python train.py --router_score="softmax" --norm_eps=1e-05 --qk_norm=false --tie_word_embeddings=true --init_std_qkv=0.0513 --weight_decay=0.18 --warmup_steps=382 --schedule="wsd" --final_lr_fraction=0.0
Below are experts of layer 7 (counted from 0) of a mixture-of-experts language model. Rows are named down (a neuron's output weights, with its number) and show model dimensions 336-447. Each number is 128 + 32 x the weight over its row's rms, rounded and kept within 0 to 255. Numbers have three digits each.
Before each expert's rows: "comes before" lists some tokens at least twice as common just after its tokens as in all text. This comes from a sample of Wikipedia text that the model never trained on. Tokens count by the router's weight.

# expert 53
comes before: " of", ".", ",", " School", "'s", " War"
down0:123111162140116140080130112173115128089144094100068115143135134104107133097153179111101113085133098096154105216110117143195120133112102112096136134113156136194116113105137149132075166111111093129143095163119157097139132165152102091116144094141130154088149138073139136137174083116145119169139229083096178161105146117109117154118144120120
down1:137192227155171128177106109111153111138103123122105191125090126105129147168131147112131165120174163138109187113115117104158100132125138172062091140162158158149096141158149077176135190099109096157137147153145191136098135107110072061132161178144075171115115105191077167110118143067124178145120092169172108119180128154151120074126087178124
down2:125163145173154115181163135122109075144188095094151069141192159162164161059096106105144191157112106139121121151075126137139114146083153176103067087120110166125091127119142153199068105098111065112107133151112107177174130129072112110105144145151198083150133086125141119187125165081135103166135112154149145122138071072114097144147105127136
down3:071056098100149152133120104135089145125090098086152103114144140084125137161140091136090074114141171150107175143104117141126138156140112074084154127117170101083157142119094042184126114159144128119101153137119142118084073062170097098141126177100122130142103180168127157137128138150152134130105160159092060117080145108150145147127120105102

# expert 63
comes before: " |", " to", " 0", " 1", " on", " not"
down0:081156160177136112189135107101095101145189143149115181175110086131134123180089154150089137125138134086184077153142125131105080150149111151049089124104058094097098173180094139079095182091105148118152136095180119107129163141047121130148174185077116086155071070132098216111152140108175145120132125162052079152136157124181124137105141141084
down1:120100156161111111102143173097190135128136090123131115145128124077140079098164133103134176120144145114114081131089142126159108122205174086149069173146140133114173166120121101151141061159120207164089140131088147159103088109089138125118119113128153137093140147145168114083099083098151122165126086127104129079123150126094164142166065115160
down2:146149193136131084071131134111175123144130123096072080099113112204160160140153151177097170184125176180183103107089174143103162127166123093130109105142123165130053126111132090205147156149197128146129103174125163181076136108128179141161140187139130122060155189072131099125105054142115133148176139148121058146175143180087162196055139104175
down3:149098100097096106165152118183172137220123097112127113145087128053171162148120089134081168072149133097140084198055133086119082151105102210114135124152150147150119175122095144104114120134143135116075164134116113148119103148136138137145075113154135158097177099096192153120116181111086094116121107133137113107123099177085112134072144127152

# expert 48
comes before: " |", "–", ".", ";", "th", ","
down0:117137104155062079128151064162161113139153128090135147160070113160130104060160102130123148109145141093137159167133135134138085154159131071109136143059139132172143150177134143150119048138101101143131116123137138155101130077141162147077055141125170118163156190151134128131153108133135116117094146080134159149126145074164179144130122096171
down1:150121106136149152104161066131145122162094173122114129116125137130173174184120158099185194152120160070116052155158116056162096087128139062188124158158104145124253106105082140093158124086147141183098098137145093084138069170115131136142141142153197124171160103159098161136099117132149177157141103176198131119106095151090124113156117101105
down2:123097173095092125168151090121163155136144161116126149136124162117073072098120159141061167095194175184113086103110101167141114103104118108158172112105113083099196096138141151136139142113139147175116151095166096146135135134141083126091128108085147152138090027109131138115095153134179127118126123152140059163132153183141107114158171120080
down3:076124133156147116153169138072130131089119108223138139119200090120156100111111130087124108109130080142108113154144119141091179088073127150120109117141166100144150092120167121135128165146197095100134138174163067086156150124177169099117086162111080131133113069107089137151106093165120166097136161186161124116186188108150140102096157152093

# expert 41
comes before: " to", " by", " in", " for", " of", " as"
down0:170181089120156094139058163041118110162101128129142107107095155134139147145110104173094069116056187134137104111147191111105113163158180122087146123124121142079082109128184109187079120117194154106145048152131143146106185176130140167158133118063156112176171051126168142173106155172131129155139178183156111178116100117103137115105139097141
down1:118160109099120091129083117115154165170110080123137084142095174165162218157124102119102039113162094141049095142085182115152148147032160088180142164098155163084227177080146140155149153099140155100106141132132148133051119155126103137132095150136147184129179115107141148087121117103157124111121108129128180123159069116108159113096131122132
down2:136128143136122147178180143133156154158149110125091176132124118185157123204133139171112121153117076151124147170103126156131115096059111170142138123120116145133142152116142184148090091075102132191178109105139120127101141124064131104145143144151096098137160165108124187106090149080121147118111093077187127138226083164101091117120102098116
down3:109147124116122141101113075124128109171149104152118106110137076133101186108117110146126097126139101094162147133113111117116176141173102142173099174174120141146163081150113211131115137117174096159120126134172130078123126135078108107146086099141115119137154174070108114146139136119143119174123124115072064169169114160113125153149142095129

# expert 13
comes before: " \"", " the", " The", " ", " film", " a"
down0:135147076118155102127156171107093089155098131185149102131100128159135140109203146131096116091079184088107112124098111125132146160107197114095121154164140170131096159107086133160118145084208201104113128133117141090131089164142111109161145122117104096153123139064129123153165162184132131163075122144126133113065070125127157117082078122162
down1:077144138095130143159157127132117117147125144123173141151100169053115110116138139144091061134074104122120097174118132159112144048096103114140205121112139065121110183103130139125144148164107114141125118113111145115149121134184096093136147107139147114138092153143108151194139139165123197099126123151119165118104163108138086112140163149063
down2:112131142123139094129085108114109180159102149116184153122111146095151150092096148111103152116137090120201145122168120076138145121110117113084120170152145085131126130103124090194167120181081124100109102101095151170157107171112178126115113102165150161110052113185129112043123146128147109162119099142083121161116120117139099089202107089132
down3:167108149140106136130185125133095132037125152086167083162121178119178128084135112152122150172083124139110138158152123105052136142153085152107149166132074023124162181126145159139117057124132099150140163157097119172128088127136134150137128191165160144093140117133125082124110125109106105148073149053114101133141119099217143126097161136058

# expert 16
comes before: ",", " |", ".", "th", "%", " years"
down0:129161095149133116116139103162132105117187115119148143117101110134130092089143059105089190145121173130111212150098163123170117174185168179156126130078111120144165102139112140129071100078114110133092122100154156125118133044151118068076123137163117077195115130120089117149098147106105119089201141135122148104119131135131115113062148125076
down1:124152154072121168127183152168108114132126103072068130174170139106150089123104087135084195088120168130139135131108105117146175107194135189169114233084131142055102136101135139122118104096125130110044085186069133137097132102128090186101151133118136139109146134156125118102164113161147080125115111138131143103162129133133100158105148122127
down2:116153151109111158182110094111125128156121150119097075119162148115139121192140071136098088134126100138121119106178175115124116145117125119165176134199112193113085124095078153180104173077125116112102140121095183125131119129065217130115119150083103183160099095082116117155106162185132125134089193125115070063091140129141169128146143128105
down3:099070074164110156075098165101152086080086084151076105144109163146154107137110119144145117116120110090117138131118166095121177115128121096071122149070126111144065132150201068137103082132158139131143153119098168104133143081174134167160126136081127109140126184170157106122143131149107137161092157114139149097157127061113183128068101095165

# expert 1
comes before: " to", " the", " in", " a", " on", " by"
down0:114121115134160087121127183173142117127112087123149131193107173115047119120091154176043067129161126157131162073120124138094150184107118100100104077089140098079150083151120132190115167135137126149115142149138113145178208088159086124132185105070149105105095169080101074079164090168143154124110145216186103080139160116119148083118091126086
down1:124122160138101083131078116131149105082179147155131091113054106116131150174108100119133113049146138209180128145141151116124120145129148207086071093130113100120103136155140106112140141151120140121133129162126128105117126112101132116096149136124123133125142098110153154106102106152071151142145113159123102107163138176134110158084153085105
down2:161112157138098112136145130128121127144191103121113115187098119083109164171048152132178153108147101154146122111142098099177093121136072101180164157176172095144118132160116075140125021135104129103097115076164183125116088078114107162138101113140178146146152088107150144104095142144111177166157143166149167125091116067118139127153092125139
down3:131202110116103129123154098109122140134158139150113146147118118130130124096140141121138138140085111168068164075169101135107113097141122164132130139108114129102156118126119152140128191089115123072124135091132061120095093173113159194083095077165116234098167141063129140076115169104103112107125154087111129167137101156165114156152101121182

# expert 18
comes before: " of", " by", " to", " in", "==", " =="
down0:130146090114121126163116208159168137133095137115194177151160171088147129133092135168101144074136120152090100171116127104169181153117136069150134158148115087086228064142140124170094111163170196083070154069092170121101132067101134126119185134109115132104108058160061125129079096126138110140093080107139147168137191153144104151086135099096
down1:177116158163149139133141064164157149102186072123124102156111126172097138128180136158069153166097141156088113141111125136122135174152137115110086124120189159191142147111158144103151157134081119121171153153159100127132110186099096141096156110135160145102208130177099115153120149189150176166106093130100089147114111045110121125113136199168
down2:075142117140146146110114141123147130143177124118169195110077105114066156139131088066141168123139170167118142044136081087115133104126079109157205120159133083109185089158086062161154159092133153140097139107162107123149136174147193135143150153143133141130115129114121133173172108134130143155170083164159137135151136148101117140162139165136
down3:098113099157122131131147138178189126138169124098132116123182165123133134159121105135124094173122140132123155167115140166164154138127155139152145129099116113166117102094107164114113124142184115203113092153131106069146120106150185151132129085122117086157056109059159150130191118098099173128107187147154078086158166137144125139113207103145

# expert 67
comes before: " ", "\n", " 1", " 0", " 2", " 3"
down0:143152134119135101167046153110145120135120120086161201135151131145104150120132078143082128149153121131163117095103125111150128134098126064094117132090191119116088116152087138108093162116105158135081171158121109151093165161136088147105196140135076098157135091086123147163164113122163158147092121101076115132098168137097146128171124132103
down1:162143127116084050156124115104137137050069100101111122132130132137130137056173101208092124160115146157216127134170138139151116105166163146036098123106096119127115165070113146104122100128148164104095147108103102107159158117091135094137146104100080104053151108116143166096148133126152166173123152151064106144160145147130125105096139058109
down2:120126223054123078143123151146127127150073127100133150148105123144119203121148183153163165127125101125112117075116179124098149084122134107076129135111128139096111128124124099127085143117160123087120180152168147117180114082091209093087137129079148125137123094145121124055148114169172134129130080106164112093105123178141179168177156160118
down3:174097102159080152161134093170168135145128091100151097132116147134129152163113104080106132144131160130138116039119114102159126125146108100137165170119174078121067122101208110122068130132135179090094109118142072159157129130160101114095135136070118063108150154135057112147078103131111207162110162103159038132083165118139139149118135114120

# expert 84
comes before: " |", "'", "/", ";", "&", "ut"
down0:131082081125095145104121113148103102118122135103197184073070176095103148142143043135173092159116100072157059130158137110110125106110109147110086129156140129199113066182105118126074093166142157082120075157147118115139169094090110140111144141107100200155110107066139106174142082124081122132136118166158156148123097042110071148155155115112
down1:145114122137115168152164048117113121140107129113059107131102131046108168192095099107137093104113163065112135133151144135143107160094155060182127122136132092099112129147155065127122174097104123094132100088150096126157158156131123125087126116119090135131120117109097162089089123159154107111120099193120127124182112130106165161105108095101
down2:144119121177124096190073156149169079098148146128121153135148185109133148137143143124124134109130083137132076076172085144122111105135074143197084137124140160182101169146177240101130143170127143041149133112219135130138121104135108183161076161154178099122079120157124193165142157146132142136116113136158120142130156083084097140121147153108
down3:132145114082131096133178166125128141111182146109089087104129104154110123095099107105166124147134051187137165130119137170159117119063089138081152117118135151119078104135133082090143178135073122160072144108141127183226115143072078128135114115148124089089100083108204088125103166136144165114070111166100060153165126160115121137152135105135

# expert 52
comes before: " the", " his", " a", " this", " its", " her"
down0:129112113137156164156107152145127116148112108122190179154122141134064113111087103123164105181115170065171129109113145144156091087126137103120101139167105074134094146185133111114134095107128120046164184105138126161182158119149147156135128077084072058132093110134072112177142110141119118163099077087145113137140129208165101134163149133135
down1:183101117121189157095110172118093096201087145126125117159125150132078128128113091102135084143080231106124077097144130145157146114129117144095076169142104156185125117141179114147085155077096139166089123140139153127167155161136117137172179162118111096104157129160109088110106109134121149150120125096177111092135098120044073169113160146085
down2:179105063116124051057111118126148148171129143090132124119148053168110128175079139138097122099161135145128120132196113135127095129101132148107171100100124082141101081061138148164130149146116150104151125104154145153116106062125133128127065088164113114138104075119181060090139151214111104093130086109103108167093118166139144141183115107122
down3:033153170122137152070154124114137082134137187114139145117110150110140132106168151147173168164130126103099124124058073123126172115083148089132110172104136115155114086090079132135096124158176219138117132155118134110100141131155151107125098124104161108126064137148064119194136081112094112157146143143136118182118185097190087170164130146129

# expert 27
comes before: ",", " of", ".", " and", " in", " were"
down0:123150146133124182115105159141069144111136090102136131137174086051161134125168166184123116103118149180129133092150154132170135110102214129177117143160131170148141098136166122174140133119118131152128156101093104152078164101190116147102163115161081153113220130123106161120110104140137079130150135145154086086173095172102163086134097068103
down1:153173153174142142129115163116070150167134154148085145136072085050135147176150099169114104066113042076135149176100105070110196127138133165132146148158167143054104109125074159155125130114131126116149161155147122116132127068123094099087105179190121131172104062117163099165167137092084155097080114107102123131090084151141089138140141118118
down2:102093115084124145106159135118107105146151150091159082152157110131079186167142121115139075156187116152118095131182152168081140088106123073132149169119058138170109140137151117074076161148172189109139164148062107096102082126143175156101122161137126167100155105143151144157087162178126116173114134141146148121149101201104115127101081141112
down3:084125161108098146076194141141106121187105107133098175131149082182143109146118164133138121073088129104104118142127112128153139157175091133119128194110197094112117101078167169154094094095152028174131073075151090140097116071128224131139120169151074117103142116105122090154184181105116089072160158113134090124168129146132083144135131168101

# expert 39
comes before: "|", "-", " that", "\n", "=", "==="
down0:130124150108102134162195118160156074126158116104156096132108154172079132145169170150157104098196122161129104158185132121113087082104146129201092113119073105092115133085141138093150052200094203141183129081121167154145167148160169159090127149092096165119149107128120117100104135191131123142171118157112115086156159083126106140112200199115
down1:133126138149104161131168107169180129072132101199123133132111111156137137152160126137148138104185198141156127130118137091121058117142155177127174079138101115085089097066168101104106152088104118084124137108101092122144115087178086129128153152096095153133232081139153181089137182123129125043122146143155079104143113118128117201107091191171
down2:159097182071098200141117170104096141148166109086169075131170102136153127145125084116108123103112194098117177126163152120125171141145107151172104148143110098172093136084192169076126150101090170194113093124104171185048116141141131119071103127165116135128160212138085165121108129067132138140120105153132074138123070123178163112160160106095
down3:133113148157080139125150125091127106122171132149143147140063180105181122138141129110200095126079117152135068134098138144138127110091103147093144149083169147120138114094191103063099121184149143146109129187110139113149099087111172074085117146137145102142140116134076067090097127155012106120097083185169092119079148119110165094132142109171

# expert 45
comes before: ")", ",", "–", " |", " May", " August"
down0:107138216150178134118114104138087106065105099157128138057125156086121191162100103151145117152102170180101140099191097127152079173139137109078116118098129036102136089136125127119151146164112148113179088157102147114130129108144157082117117146099145119160149157092170099162170157159141138165152142131158181188110137092113134170134098118062
down1:102105118164107086113126173135154116043169153164111117125149065131156110124122080102135153106125147099156113139096169137048125164088129113158105083126114147086137128076117125169156136167114145185184112097098145130114154093157102089090151164083122082154117196145112157148098152117112191154142077137164149070144098100112142124165160137166
down2:096083142118105146103160106157157130155151142123171102146119140210096128130132109093173134139142173108138159155091162143124136103181166141130065114163110197099125125161133172151167116118099154134132158104157115123098115104069150213091096140112141149113109157198095174127093110139127077126138111203126143141155134163097120137114117142132
down3:159137108129095091162131147120116131068131136099076145134141141111136160150111122153136131117143065108208145179087060187117117169137085123102081114191114167087128123156015132108069152162063160138153164109183136085145136152095142131124174106133173111102148119165105106093120151155178135126077123108100086139167143155181140167166101194105

# expert 6
comes before: "\n", "-", "==", "The", "===", "|"
down0:130155134153121096084093121169139099166151160129129090122082181141109119113124132083121117111144095117160128141084123082122096171167138100170116071153136140094120063208108144106185119158091152104069107104125108111127112157115059135082129131097142125147106193124119105139149150121119127147119176154128173140098132137159125160119084175116
down1:142166137114138113095148122069148122151176116114164131119134080120098130153132141152114150113072128172155150139155079173134135132128157112103148144043162130074165203169093092134129169150190143094103112128136147156050129152172136194162128164100058124175199140204129140141112174096173058054119119179025109141212120122156179116124093134104
down2:112148175108149171137153109160102054217165156083110089112157136147150172124105158093148100144107129144117098084158124130154175121158117118127144123104083137113060056128149060108107113134099167108076131130088070129066114119132077140077110154107090115115139104100134110165112113100139158128157150144153149148182123111139099082193098134124
down3:140115130138081117138114156153117088121085156172133151127165153213160111133159096125115195180091139090135156138134123144095093164147197125134109153089149097182138113113101117082148141128102111051101106176108090170069122114052099127112215111114184094148141091186167170112126124133133140076119171135120081173152097130080153107100166114112

# expert 56
comes before: " the", " a", " his", " this", " its", " their"
down0:119173154073128103140121099162124125099154148067094093163138186120148109102129155139110190185131149127154174086133074174111144177170137143126104110067158118149119121149122144157118130083131139175119132148115061136161174242136100082094126142101132183106101170140115173151131098121114055125103144147096142145105121174104130187195176108100
down1:119112150088111090134166131167152141154116178142117087103092128144152124124166071086120093132164108150179184114117123142097138148105159160182146188106161137115140099078130126151128137165126198133163126153138133153141133099101130150167161107097166150133072123111214150173109120124077064133099106113156137122163146166079119154173060105123
down2:156154091078090138171162071163129188131181144114127108179133199162127130153111076068137156145106093121158179081101122144145138130098085149110110151123156100166207170090152089132107138144109197104164083160072112136152122118105154187080021088117100129130134134148139108149100149126184128144101160077081138141140106142189092107141057125137
down3:183090154099105167141167133062149159149170075122216141160168146100153115179128095136192150127137112166154163144120095074108098086139089149153126126139136051146164132128129089139085092103170122062127135144127142137179130122152134131058106158114120169171119123114110124136147149122128088172142125157059153101131157133089156121141146146107

# expert 30
comes before: ".", "000", "%", ",", " million", "5"
down0:122111151082056160126094186133074142175163136119138116166115131060077078133090095139136097105068099108178080214156098130059164066116133124142119094153141100132134107126119170123133106109145169131116148167160154139121131086136144097130203151110108117097132068146110149148104095147132177166156101146107155170139177148194157103158090156149
down1:140076161110127164121148058112090133073144050121130117114151151143169186153190081131094124150123118194136178143196126125166084163154092107135165122100141106154124110182112167151145173132120117128171079092083173127108136143109121098172124129112127142141104130075099134111093153159187071101141119140150200081124090153142199067142110190109
down2:096120150119165165115097085094188113103112117194145133166108110117116109125118077055110124098129090158096141136158084114169115099096130101132140121068118100132106131108199140162187194067161058115049158129120145129120114134067185125094089122179106126144173106110112153163130120049159168082089116107196164163111148154149183123136106184156
down3:143131129137172145175186161097123170146119129117112132091157152138090134065162087128111137097111140174171148120103159123125060162137139124136135149138140089111125129067122128115110097157076204152139067190112145128136106069139194177103164155112175116157146143054127145113111074161138130085123112196088118143162104116171125098126192141119

# expert 12
comes before: "\n", " The", " In", "See", " It", " List"
down0:132104143147152164085191074198108168135144060096110089166134090141110158156093144145154052125141074129150125161120168096153180125125139109135152103161100101185160121149151111132116143100142158098143120138113165155155148084079182100112016145172090103122120216139142067088084142103090121113125097142092148112068159115119114193110142169102
down1:113117074168135097143115132159107135171152098092079098134148072080087169138137133121071163084156143097135144148055147157194072132172142089122146104095152106160075110099143154128176143098123101078146080161160152141106139174132145100069194133132160143134111104189084132117137135125092085101183123063156153102191157135107096121170157127135
down2:076108141068117157099125191122104120107076132208064121152095095134158124127114141120117123119172226175131094143150154077091120147095165100125148114137089140116097081114184115112128179126085117101157127173154152113101114125130145160142089111138106130160157120197106087152105155123086111166130111087100140156178091105149110107135131096109
down3:139131128129119162126129089123106111184100137113139157129138146190133148089129160116140124148118071215144147138132121106096134043121120096115201114105169105068107131131126091147154116132184146125109175101113122123078149143121165118116123148119129140154146144042122110140107115126119181136108145143114172180097169076136162082113197155176

# expert 55
comes before: "-", "|", "\n", " -", "==", "==="
down0:169115180161092133112134140148142123063121148162143163143169083140164087126123080078171137140054106197148155085094064141115108087214165223094144138077098035148121078097103085098083111089166145118122154180113145177106086185155124158098079151144139141143163071107106204101136145083136155109166135137087138073111096150097136122135116096118
down1:094145126101168138192127233154227123090161153124108180123094124150100138088153073120067076137179096119170097127107149103158140143132156132114111067146097123142105168086165155142120113139111131102122136155133156094143119072092139112130106126110172051089121113172109200131085101143159133168077134089139145123122141095151185119079157105101
down2:156100057119125120163110108115099118151070144106126099134142173141103119129159114145112117076147122135092142153148129122112110123207089109116156174169107129112122159105147120163107121142135107146091148118082122098113047075102177130092046088134152135108118158093137144127095160112100113137134187134135155104160092147147181081062193122139
down3:126144141145138120132174156158066126113136157172148148127169109097086117081112107149134163135058114125140121108079088114111129121109173205085085138114091112128115144102146092106141097173204121109145172102172168120156125188103093100154124134127106104123132084110118154081126122142104120145080138088087110118150144162170112190125140084123

# expert 38
comes before: ",", " (", ".", " in", " and", " for"
down0:117123163111125170137143084157129121074109147132121222076092103121150065151135107174128110075121073160142143120134173125103137144123160151064125134114089120111111103143079159091150185122126057112099101143122121158115111093153164115095138072121158160146104141093093117118115124168114138136160107136143142082110141072125130070088168159103
down1:130173119126092111131173143124070090119119115130139110107105198076101077124163123103126083157156120141128135070140093165128138085076122132113077180114060109164129124098102094121082147153094098197100076193129143109108134132110089141162182166116122101132166081106183178148170135152108146086100128113130097139108124150147157151099101151133
down2:160143098094137076153123076135113125115145102148114156150138109122089125093128162106081145124164115118128135084115115099115082139075059178104035133131103118170185148154139126161100139128175131154106167204115117119106132152103127171087136158113081159118139116148135144109142153137138128131104092127107182135127163184071095139188104121144
down3:093171096147169209099116096162067121083115108098129140119132138078063179181100166127134084064113117136140186112116124119163122089143096086079137121150125127133160111159068179155157174086095127117135115143117167106138075174131139104102139157068137098135086115161108130115185116108131074134176108118132113114106099125176131174156193135126

# expert 5
comes before: "-", "=", "\n", "|", " been", " Born"
down0:180147176102056156057129124129165107110068139178116056151094132059201104149120126081174098124115122169127164098145114183147150091041091128181201115077063135089159133181119118109114109009126178132095103120121083141128121163123124091121142113156111154096131122135163125161125078137131144170123142131163110148175143134098154083132131124128
down1:101099183102097129103159122139120123151161169118137113080180200097176110104174156110133101220138121135167130126142116120094171094098116188158217095191116129114082102160146158138110184100097164185138143108128102159144093121139123149082095075124149092195070116101091135084141055113140111122084138076068108069035206128101091150117125153161
down2:120141110112088156171164141135093137156116096121169117135122084102097138112134126173114099155132170135087162142106101123173122102122154077125112142090133125151149100068216115098160105134095156162160158137130115147129138185176174163148130090116102128145220124141143081220127190124137121104141090078179195125079175144146085143098091149119
down3:109170122170163150147139114125096127085114132178061130141153110155191153139155097141083117134173164108202123095118116107109123193152123156167053137044121139156101077076153147107107070143168099145128115145086152134158155159163119070134099146136160106073132145076160130168128093114154175101078102128118108126118113113120161146139117120123

# expert 10
comes before: ".", ",", " in", " as", " and", " to"
down0:112120202113145087170159129120111106122170137089121166125086094135176150071087162094072149137155102114218122116153132107080148157149084144142125157095169123100162120117104113096089078125102135119100144105155193142096160061148118154102162150152179133162141062134137139097126128107077099123103125097091081122114129135116181164107117160210
down1:108119142138116097224191125176175133183100107115104137094139145086114090180152120085166139157205120108082175108130096136117096119201103091152140132163176093145143109128183148118156046124148142074148084101160164154120134124101131115077098111173087111161067124133169108159098172117100129118110106109117120136172124122118118084124136135143
down2:139172118135132194116126097132129193109134139114072082089137147139078181138109136181073107063088114156109174134120118112107183141108125110178060122118083193105112061124082175187192162138130127108136101193095157078120093124149135102122100091085166090118122104159132116108139142133109122157162073114113122095052095132098174159117137128115
down3:154145117096146146165130174181139157180091130163159118111170129111132122132132107152131157112106167167165163158160175142131091142127146130131095151165140134164130083163103089083144125090110152121115187141138116157108122130132104127116120156139082133089184092176163094110134127173193119169125099113156150120129155116231158111189092118134